Below are experts of layer 8 (counted from 0) of a mixture-of-experts language model. Rows are named router (the router's row for the expert), gate (a neuron's input weights, with its number), up (a neuron's input weights, with its number), down (a neuron's output weights, with its number) and show model dimensions 112-167. Each number is 128 + 32 x the weight over its row's rms, rounded and kept within 0 to 255.
Before each expert's rows: "mostly gets" lists some tokens that are sent to it at least half of the time. This comes from a sample of Wikipedia text that the model never trained on.

# expert 0
mostly gets: "idae", " Council", " Festival", " Committee", " Society", " church"
router [ 88 163 154 110 146 123 146 133 165 156 111 130 115 158 179 114  89 197 136 138 118 169 109 100 107 190  83 135 180  83  77 123 130 186 129 143 110 134 170  91 135  93  49 156 141 168 134 111 163 133 137  95 134 119  93 150]
gate0 [134 124 146 162 165 135 147 102 125 161 108 105 104 169 144 120 109 137 112 171 151 135 114 128 146 210 135 128 152 157 157 128 103 113 167 109 113 139 143 142 161 181 165  78 133 121  58 103 140 123 143 105 141 126  63  99]
up0 [143 129 203 168 164  81 113 172 155 134 181 140 119 128 101 130  74 149  93 161 185 108 160 115 101  56  55 142 144 118 144 112 149 151 118 171 169  81 169 165 115 134 179 159 107 111 115  95 113 176  69 116 107 168  69 159]
down0 [149 145 150 149 213 105  96 137 116 127 129 134 149 119 140 105  87 115 160  79 171 176 124 144 155 135  46 169 174 132 146  95  61 108 103 157 133 149 142 144 152  92 100  51 179 194 123  90 153  78 166  56 143 111 136  98]

# expert 4
mostly gets: " politician", " areas", " species", " area", " version", " system"
router [111 122 114  80 178 167 148 135 150 106 151  93  79  92 123 129  88 136  93 114 120 178 105  97 169 122  98 147  57  92  94 161 190 176 111  99 118 144 122 118 128 133  77 171 118 123 122 105 141 154 182 104 130 102 120 103]
gate0 [155 106 140 149  84 115 149 197 124 130 155  90 152  74 159  97 110  96 123 120 122 108 113 162  86 136 108 148 169 139  79 116 109  76  97 139 189  63  80 143  57 171 127 138 133  98 150 106 141 111 182 177 135 117 122 115]
up0 [ 98 106 138 134  84 139 130 111 130  99  88 182 188 204 119 132  73 146 155 120 114 148  40  63 142 139 120  84 159 198  82 151 117 136 125  85 129 121 187 111 125  87 119 147 143 120 108 151 148 109 143 124  70 167 100 163]
down0 [131  84 124 163 139 134 154  74 101 118 147  96 133  82 164  88 142 128  64 157 149 151  91  90 131 120 119  99  99 153  99 129 127 154 167  80 174 142 127  96 185  66 123  87 142 121 152 145 135 120 147  90 135 127 123 115]

# expert 31
mostly gets: " ", " £", " approximately", " $", "°N", "   "
router [ 53 150 183 111 108 126 153 146 100 162 102 125 182 122 161 145 178  76 182  87 112 176  97 142  72  84 136 111 131  99 155 124 139 166 133 150 145 175 130 160 118 134 110  90  92 153  80  96 143 123 153  93 132 155 161  83]
gate1 [111  87 117 102 149  90  61 136 194  79 142 121 121 130 114 126 141 140 124 109 132 157 138 138 124 114  93 114 154  54 136 104  78 155 118 135 155 140 142 109 111 111 122 100 186  77 136 112 139  90 195 116 172 127 147  94]
up1 [138 151 146 133 140 177 170 106 109 153  87 175 188 135 142 148 132  98 136 157 147 100 149 114 115 176 142 122 126 162 121 152 144 105 126  77 134  88 110 113 139 115 150 142 115 138 149 156 140 159 129 114 126 113 126 153]
down1 [138 113 108  70 154 114 190 187  65 133 164 126 137 113  96  73  80 115  59 127 192  77  99  96 194 102 102 108 130 153 174 148 109 115 125 116 160  73 119 128 137 127 152  90  91 130 126  73  57 148  71 117 128  98 130 116]

# expert 28
mostly gets: " Bil", "acon", "elman", " Block", " Hur", " Chick"
router [105 120 135 107 146 122 114 144  95  80  93 175 178 192 101 127 119 151 205 140  87 154 141 130 169 153 125 141  98 152  86 100 117 125  72 131 174 127 146 128  79  65 157  89 105 113 173 114 167 121 122 106  89 157 128 160]
gate0 [ 92 125 104  68 134 164 179  86 112 144 139  59 154 145  85  80 148 139  82 103 139 109  93 154 164 144 146 168 137 135 139 175 156 162 112 111 129  87 111  78 117 158 140  89 168 121  80 156 103 114 191 153  82  79 132  62]
up0 [176 128  87  92  65  55 150 128  96  63 136  85 118 127 182 156 143 118  95  94 115 204  78  88 124 145 162 144 124 111 166 166 142 112 175 143 146 149  88 109 108  84  94 154 141 172 140 135 108 125 156 188 135 138 145 131]
down0 [174 162 123 112 107  90 162 103 113 172 140 113 149 100 150 178 103 161 140 167 115 183 125 124 102 143 151 124 135 118 127  95 158  76 107 133 105  52  90 118 135 114 106 158 228 131 134 132 129  78 105 137 166 154 112 171]

# expert 5
mostly gets: " JPL", " Apps", " ·", " ±%", " Spacewatch", " Goals"
router [126 138  85 128 155 162 125 118 142 140 123 177 123  69  95 135 136  86 147 134  96 126  83 122 191 121 174 107 126 135 114 183 118 142 168 171 140 167 165 152 170 140 118 136 153 161 104 178 131 136 135 161 110 182 111 170]
gate1 [198 131 100 103 130 143 127 111 195 124  93 180 107 100  47  84  85 142 142 173 169 139 111 161 101 163  70  90 173 100  98  65 105  99 141 147 122 152 122 109 169  87 165  91  86  91 151 142 176 185 147 147 120 173 135 174]
up1 [200 143 134 128 121 118  91 121 143 147 131 120 143  61 113  66 125 132 132 153 163 140 158 191 131 160  76 127 152  74 148 121 136 145 119  89 140 106 141 183  91 114 176 106 140 124 140 114 134 142 119 147  99 149 171 142]
down1 [ 65  87 104  77 143 113 129 121 170 153 117 120 125 156  99 158 111 142  66 119 147 172 167 115 124 103 117 127 139 103 188 125  78 110 129 107  57 178 105  90  88 160 154 129 156 140  89 103 169 138 160  73  99 118 106 103]

# expert 6
mostly gets: " States", " California", " France", " China", " Scotland", " Italy"
router [132 128  80 137 124 195 145 178 190 126  60 135  92 110 134 114 119 162  86 163  62 156 168  96 130  81 121 167 102 112 161 160 111 162 155 125 176 120  75 139 161 164 153 148  96 156 103  79 127 141 142  97 120 108  75 159]
gate1 [146 127 131 114 150 158 160  82 117 211 174 172 101 107  81  52 149 175 130 106 117 185  90  95 162 113  93  73 163  93 153 163 147 184 132 100 151  74  89 162 135 118 133 147  94  79 169  77 118 125 126 187  78 160 125 133]
up1 [127 123 157 122 115  98 131 141 156 135 101 102 121 144  80 130 113 111 157 140 132 129  95  54 102 116 114 103  80  43 143 124 172 157 112 140 183 114 101 143 192 103 124  82 154 106 146  70 143 130  52 159 105 155 151 174]
down1 [ 81 169 150 114  79 103 187 128 120 180 103  80  62 117  98 116 123 163  94  80  96 108 166 135 209 162 115 118 130 157 112 116 113 139 187 121 120 111  86 100 130 123 130 162 123 108 124 137  99 131  72 124 124 141  95 182]

# expert 16
mostly gets: " El", " San", " Par", " Ch", " Sch", " Ar"
router [110 107 117 143 124 155  90 111 134  89 141  98 160 167 120 167 108 161 173 133 110  98  65 152 157  62 123 117 152 146 140 156 136 106  91 157 141 133 114 131 145 195 118  78  97  79 193 179  97  98  52 139 180  89 188 110]
gate0 [110 114 151 149 115 114  86  88 134 101 144 127 181 165 149 144 151  64 144 138 105 120 150 167 190 144 124  78 120  64  57 114 107 136 142  78 162 111 152 111 154 135 102 169 125 110 132 120 113  94 135 178 138 153 102 141]
up0 [ 87  84 112 145 131  93 109  76 119 104 181 132 131 130 116 169 116  95 140 158  94 157  77 161 166 123 139 154 113 136 148 101  71 212 107 119 132 115 182 141 130 123 133  79  74 137  78  79 174 119  95 103 127 156 129 160]
down0 [134  76  76 161  98 101 138 131 130 163 175  90 180  85 143 129 137 102 145  97 163 158 167  79 147 101 147 147 127 130 172 191 156 136 207  95 108 107 128 146 131 144 105 133 116 140 108  72 198 145 160 108 118 155 128 137]

# expert 15
mostly gets: " can", " re", " would", " not", " could", " may"
router [165 175 134 180 119 139 134 158  97  76 146 186 111 150 143 117 123 182 122 187 118  78  65 144 132 115 125 101 102 196 148 154  89  85 143 132 133  80  89 134  96 142 200 154 153 130 106 134 121  99 133 125  68 127 194 176]
gate0 [170 131 113 195 149 171 152 185 135 152 161 135 157 140 177 132 155 130 137 119 161  81 151 148 116  79  91 129  95 113 127  97 120 111  84 151  65 106 137 147 117 133 131 156 158 135  90 136 163  93 169 126 105 156 171 128]
up0 [124 120 102 105  60 172 143 152 106 141 169 158 173 151 123 157 162 150 165 144  84 150 138 109 120 141  89 168  88 125 166 117 124 160  61 105 135 110 149 125 117 114 168  87 110 145  94 110  94  93 113 126 129 142 175 152]
down0 [150  81 130 170 183 145 132 161 113 102 151 141 147 124 153 153 178 140 156  84 148 188 133 149 101 187 152 159 108 102  87 213 128 116 112  81 130 143 142 102 133 115 135 114 133 160  78 133 140 150 141 125 156 147 140 158]

# expert 39
mostly gets: " June", " October", " April", " February", " November", " July"
router [118 141  86 145 135 136 156 173 109 159 120 137 114 119  94 135 126 114 116 114 169 190 157 127  97 111 143 120 106 157 125 169 189 137 138  94 150 102 107 101  71 143 107 160  80 146 131 139 130 170 147 220 127  98 124 122]
gate0 [138 161 149 105 114 123 161 144 130 131 152 131 149  78 140 125 137 127  87 112 207 162 109 108 211  95 191 136 147  93 177 136 141 140 160  68 194 129 102 159 151 126 117 122 160 189  88 204 103 139 130 146 144 124  76  56]
up0 [176 135  98 147  92 146 143 154  84 155  74  76 157  94 157 104 143 143 136 141 140 106 104 152 115 216 127  99 148 107 192  74 145 145  78 124 176 105 113 133 137  97 101 130 119 139  95 124 141  80 142 174 126 123  98 110]
down0 [151 103 153  68 177 166 196  83  78 141  97 138 162 128 159 187 169 166 143 133 199 138 116 171 160 109 134 134 144 122 227 163  99 124 167  73 167 107 137 103 108 206 140 129 175 113 164 119 116  69  84 124 130  97  98  75]

# expert 44
mostly gets: " they", " people", " They", " members", "ers", " them"
router [130  66 126 159 158 132 189 145 146 133 123  63 152  93  93 135 145 100  79 100  80 109 154 142 128 174 213 105 144 180  87 160 149 146 191 140 113  95 156 172 172 120  70 171 159 188 151 120 125 164 139  90 126 126 108 150]
gate0 [143 140 134 138  96 185 103 123  64 168 107  78 122 157 100  88 158 111 111 182  78 110  92 129  61 109 133 133 111 143 126 122 149 142 153 149 106 119 142 145 133 153 160  99 154 136 171  53  79 123  83 124 132 142 122 161]
up0 [110  92 126 169  99 113 180 107 178 182 123 135 157  96 131  99 152  91 113 146 153 162 187  74 151 112 141  84 138 180  97 138 112 132 144 137 133 119  93  79 145 157 147 157  96 122  99 126 203 122 147 156  98  79 156 198]
down0 [123  93  87 154  95 106 141 155 189  89 112 136 109 151 152 109  42 144 162 127 127 180 187 119 153 115 126  73 173 140 100 155 137 121 122  56 104 106 142 103 109 104 149 111 114 109 140 176 148 146 143 141 189  99  91 147]

# expert 38
mostly gets: " school", " Party", " government", " politician", " director", " University"
router [115 105 146 105 184 152  53 175  80  90 109 134  98  50 206 168  97 157 162 172 126 149 170  88 125  61  97 147  72  83 154 138 126 122 100 131 149 172 211 170 120 146 146 173 113 141 158 129 130 130 134  82 102  99 129 112]
gate0 [120 146 183 184 211 141  96 125  93 142 215 146 138 138 143 143 114 144 161 118 170 153 131  90 142 108 172 152 117  81 117  60 118 188 126  96 123 147 144 190 101 178 131 133  92 144 175 133 106 144 109  55  84 136 155  94]
up0 [165 191 145 159 139 101  80 136  87 168 136 169  57  58 145  60 208  92 116 104 150 195 117 156 154  99 148 184 140  79 134 108  91  92 164 135 101 169 158 129 124 141 135 173  82  98 121  70  97 153 173 114 148 145 145  77]
down0 [152 140 111 119 132 127 173 161 104 162 116 147 104  95 144 118 161 108 181 106 124 194 149 151 109 135 143 187  92  76 108 144 117 128 221 121 129  71  69 137 204 143 102 138 122 143 156 137 108 139 160 116 184 120 108 162]

# expert 9
mostly gets: " In", " in", "In", " during", "On", " On"
router [ 74 115 165 111  82 128  83  65 116 142 115 130 132 133 115 136 105 116  74  74 108 147 153 184 151  66 155 127 173 137 203  47 153 149 117 124  70 140 142 110 120 145 170 126 148 125  95  72 182 134 105 154  88 157 145 129]
gate1 [ 45  71 135 137 107 111 144  69 139  64 135 130 182 165 105 137  95 114 121  66  95 122 113 152 174 145 200 116 187 147  80 112 101  78 174  72 106 104 117 154 100 127 125 128 133 120 108 135 150 136  79 151  77 210 132 142]
up1 [194 158  90 151 173 135 137 153 141 172 129 107 159  89 133 115 164 125 149 161 105 179 149 104 119 114  54 112  96 123 154  99 159 115 108 141 129 103 158  93 140 186  98 131 141 115 122 105 108 103 174 110 156  77 133  98]
down1 [111 163 116 124 134 151 160 199 151 126  57 111 132 124 131 145 144 165 137 139 182 135 171  72 150 149 182 118 131  79 119 178  75 105 186 169 103 118 126 131 116 141 169 155  88 126 102 150  73 123 164 162  89  76 106 129]

# expert 23
mostly gets: "–", "rd", "th", "nd", " fourth", "9"
router [ 97 120  86 107 202  95 161 172 177 149 131 138 128 123 140 159 142 129 130 117  71 125 143 132  99  76  46 111 120  65  85 101 110 133 145 147 107  93 205 150 152 152 124 137 161  80 137 107 199 143 154 165 115 121  87 135]
gate1 [ 81 149 110 171 133 135 172 127 120 104 137 176 221  94 149 103  89  53 142  77 116  83 124 157 109 124 143  97 107  70 165 171 101 166 166 130 127 108 180  72 122  96  75 103 142 103 135 146 147 120 115 149 133 133  98 106]
up1 [116 140 138 153 103 174 117 107 180 144 101 133 110  72 123 132 134 133 111 115  94 165 135  42 131 155 155  86 106 136 130 145 212  98 160 106 137 168 125 116 160  41  80 156 146  82 118 136 167 139 156 100 128 182 127 161]
down1 [112  95 175  87 123 161 170 166 142 157 133 135 137 128  83  77 146 113 163 107 141 151 128 161 161 110 119  39 114 159 133  98 106 104 193 108 120 196 132 112 121 153 146 176 115 114 112 143 145 144 162 175 143 127 144  95]